From a checkpoint of a small mixture-of-experts model trained on Wikipedia: 16 experts in each of 8 layers.
Below are experts of layer 3 (counted from 0) of a mixture-of-experts language model. Rows are named router (the router's row for the expert), gate (a neuron's input weights, with its number), up (a neuron's input weights, with its number) and show model dimensions 0-127. Each number is 128 + 24 x the weight over its row's rms, rounded and kept within 0 to 255.
Before each expert's rows: "mostly gets" lists some tokens that are sent to it at least half of the time. This comes from a sample of Wikipedia text that the model never trained on.

# expert 3
mostly gets: "ign ", "sky ", "shire ", "ika ", "Syrian ", "ya "
router [128 113 103 155  94  78 180 147  83 180 106 124 148 125 133 105 113 136 131 118 119 151 109 144 156 130 105 140 106 161 111 108 104 139 146 112 125 120 113 112 128 140 136 131 125 143 137 127 120 172  91 166 135 105 150 129 116 129 132 117 181 131 112 151 127 163 132 132 119 162  97 115 111 104 104 119 152 164 139 102 129 146 116 164 126 159 103 100 133 142 154  98 116 120 111 134 144 123 140 145  89 196 138 127 116 143 134 126 146 118 145 101 137 140 130  57  83 151 117 122 154 169 106  97 127 154 138 133]
gate17 [159 154 100 151  82  87 118 135  79 122 136 130 146 161 125 160 106  82  91 112 110 111 138 136 117 122 112 130 152 144 123 135 163 142 119  69 134  93  89 123 116  88 149 120 117 102 133 137 138 129  90 126 126 131 197 111 170 112 160 101 131  91 104 152 120 143  82 138 114  92 166 140  91 162 123 133 115 148 115 124  77 101 123 166 119 177 122 122 175  99 120 123 150 119 141 154  98 114 177 136 119 128 129 133  91 129 139 125 103 137 154 149 158 117  97 122 111 130 131  96 106 124 158  82 152  81 148 112]
up17 [138 113 134 100 130 142 126 161 130  89 145 170  87 143 115 142 134 112 121 111  94 106 100 102 107 141 140 137  91 139  93 119 117  87 108 118 107 104  97 148 139 136 104 139 160 109 175  86 125 119 145 153 130 139 108 144 155 128 170 135 156 101 129 110 164 139 100 164 118 128 124 144  75 147 140 121 131 119 126 111 115  94 135 126 110 112 126 167 149 156 146 115 169 113 153 147 133 104 140 129 114 115 127 100 182 141 163 138 171 123 146 138  91 107 136 152 125 113 150 134 112 163 147 181 159 101 158 115]

# expert 4
mostly gets: "Saint ", "Died", "St ", "Total", "Pos ", "zone"
router [136 149 122 152 119 103 146 144 117 180 105 171 133 111 106 102 138 106 111 120  89 128 107 112 135 145 129  93 151 159 111 148 154 107 136 127 137 133 114 150  71 126 110 175 126 109 130 148 124 183 128 105 169 162 143  96 131 132 132 125 146 150 141 157 132 108 121 152 137 125  69 128 144  69 122 123 169 131 126 149 147 145 114  83 119 152 121 137 121 164 130 150 107 145 130 112 116 117  90 106 128 125 134 130 164 117 106 132 132 146 129 106 128 102 140 114  79 147 142 134  81 135 118  84 125 144 120 166]
gate2 [131 156  95 117 130 140 106 134 126  28 182 129 123 109 169 136 160 123 152 167 151 120 119 148 152 130 139 150 120 141 169 120 139 158 134 144 134 129 123 142 131 145 137 107 144 148 166 141 113  85 105 117 113 141 166 118 139 117 131 130 161 129 146 128 119 104  92 167 119 137 125 158 161 136 119 114 105 141 129 107 140  91 130 138 123 108 126 162 164 102 120  96 126  78 117 134 114 158 127  98 129 122 154 108  80 172  88 123 118 158  99 139 136 110 100 120 114 173  92 105 118 167 119 131 126 139 119 162]
up2 [130 122 130 142 129 147 143 147  99 155  83 116 138 187 126 156 108 135 108 108 118 137 166 123 129 110 109 134 144 129 113 140 140 108  84 126 121 133  98 163 156 116 100 117  95  94 181 106 137 120 138 113 118 122  88 146  89 138 115 139 137 155 103 119 144 139  60 148 146  93  89 114 138 117 151 136 162 161 119 131  81 116 147 124 115 150  94 127 182 140  98 124  81 122 163  77 125  99 143 126 180 139 155 149 110  82 141  99 115 123 129 139 158 151 145 155 120  96 139 114 128 143 138 180 134 149 119 143]

# expert 5
mostly gets: "La ", "De ", "de ", "El ", "must ", "' "
router [120 138 143 133 153  84 120 170 110 145 138 147 122 159 154  79 114 124 146  90 136 111 143 111 142 127 123  94  95 120 110 119 114 143  93  97 171 114  82 128 139 140 145 151 152 110 139 155 122 165  96 186  78 122 149 117 162 125 133 101 179 144 146 174 151 146 100 147  99 141 120 117 150 121 128 117 159 133 142 119 124 123  74 141  78 160 146 156 111 119 132 114 139 129 118 101 115 155 136 164 102 155 145 133 111 107 121 145 164 130  99 122 105 106 114  82  95 159 113 111  86  93 137  72 168 117 138 138]
gate2 [ 85 145  82 102 145  64 119 179 140 171 194 144  98  76 121 132 140  94 112 177 127  92 118 152 168  87 124 172  97 139 114  64 123 122 107 140 142 110 130 163  77 137 177 165 104 147 136 141 103 126 112 132 133 100 148 103 103 105  99 155 110 103 109 145 110 144 102 125 137 116 119 130  93 125 147  79  88 154 118 138 100 113  97  92 120 175 166 130 153 161 143 154 118 126 159 109 166 128 106 113 138 158 123 140 148 179  74 128 134 144 140 118 147 125 160 142  95 106 137 143  91 161 107  98 149 145 120 122]
up2 [150 120 137 106 145 155 121  77 122 114  55 136 151 134 162 117  87 153  83 114 115 156 145 112 127 166 149  79 121 119 148 146 121 111 135 103 109 127 120 116 120 135  94 123 116 119  96 135 125 105 124 149 139 112 136 152 134 147 119 118 177 142 157 153 148 141 148 130 138 140 145 111 164 119  58 119 159 140 102  96 163 132 136 161 115 111  99 107 121 103 113 120 153 151  85 163 140 102 134 132  99 102 145  88 136  91 178 134 112 127 115 103  96 137  98 106 134 196 115 147 147 139 128 132  97 124 128 186]

# expert 11
mostly gets: "List ", "each ", "one ", "Mr", "father ", "part "
router [152  96 119 151 175 122 128 141  95 176 111 145 124 111 112 153 100 120 122 115 147 140 129 138 164 170  95 127 131 149  88 148 109 107 106 112 142 124  94  85 121 134 140 168 120  98 158 144 155 162 128 149 122 121 151 132 169 140  99 134 118 167  90 177 140 130 117 126 139 133  58 150 114 112  77  96 144 144 125  91 126 139 113 113  94 128 125 142 130 142 117 142 149 114 119 107 139 124  97 140 110 162 127  98 137  98 119  92 123 147 144  79 131  91 185 126  78 129 122 123  76  99 104 144 115 102 113 146]
gate7 [156 144 117 138 128 124 145 132 124 122  93 159 150  74 186 128 122 141 106 148 157 125  79 130 117 142 138 144 122 132 148 126 159 131 112 141  96 138 151  97  75 127 143 125 156 134 138  83 133 143  86 120 157 106 162 133 116 147 139 144 130  97 152 128 148 102 118 163  88 121 154 146  99  89  81 117 104 146 160 103 132 119 142 109 159  88 138 172  72 170 126 139 128 130 147 165 147 116 148 142 145 103 128  95 142 138 130 135 109 160 165 117 108 165 161 161 119 164 146 119 136 106 137 160 160  92 129 117]
up7 [110 136 175 188 134 116 154 123 153 124 108 139 141 161 169 114 167 155 115 113  95 123 142  63  93 142 123 110 176  78 144 129 135 158 118 180 135 133 137 114 142 150 150 108 132 114 109 151 140 116 143 113 106 147 187 116  97 142 139 124 106 155  98 121 136 161 126 111  93 132 145  95 141 147 137 126 118 116  89 109  95 127 126 122 193 160 125 163 113 122 134 144 133 113 140 114 124 140 135  91 114 146 135 145 114  93 139 157 111 130  89 116 120 146  94 112 124 100 111 118 132  94 142 122  90 105 121 130]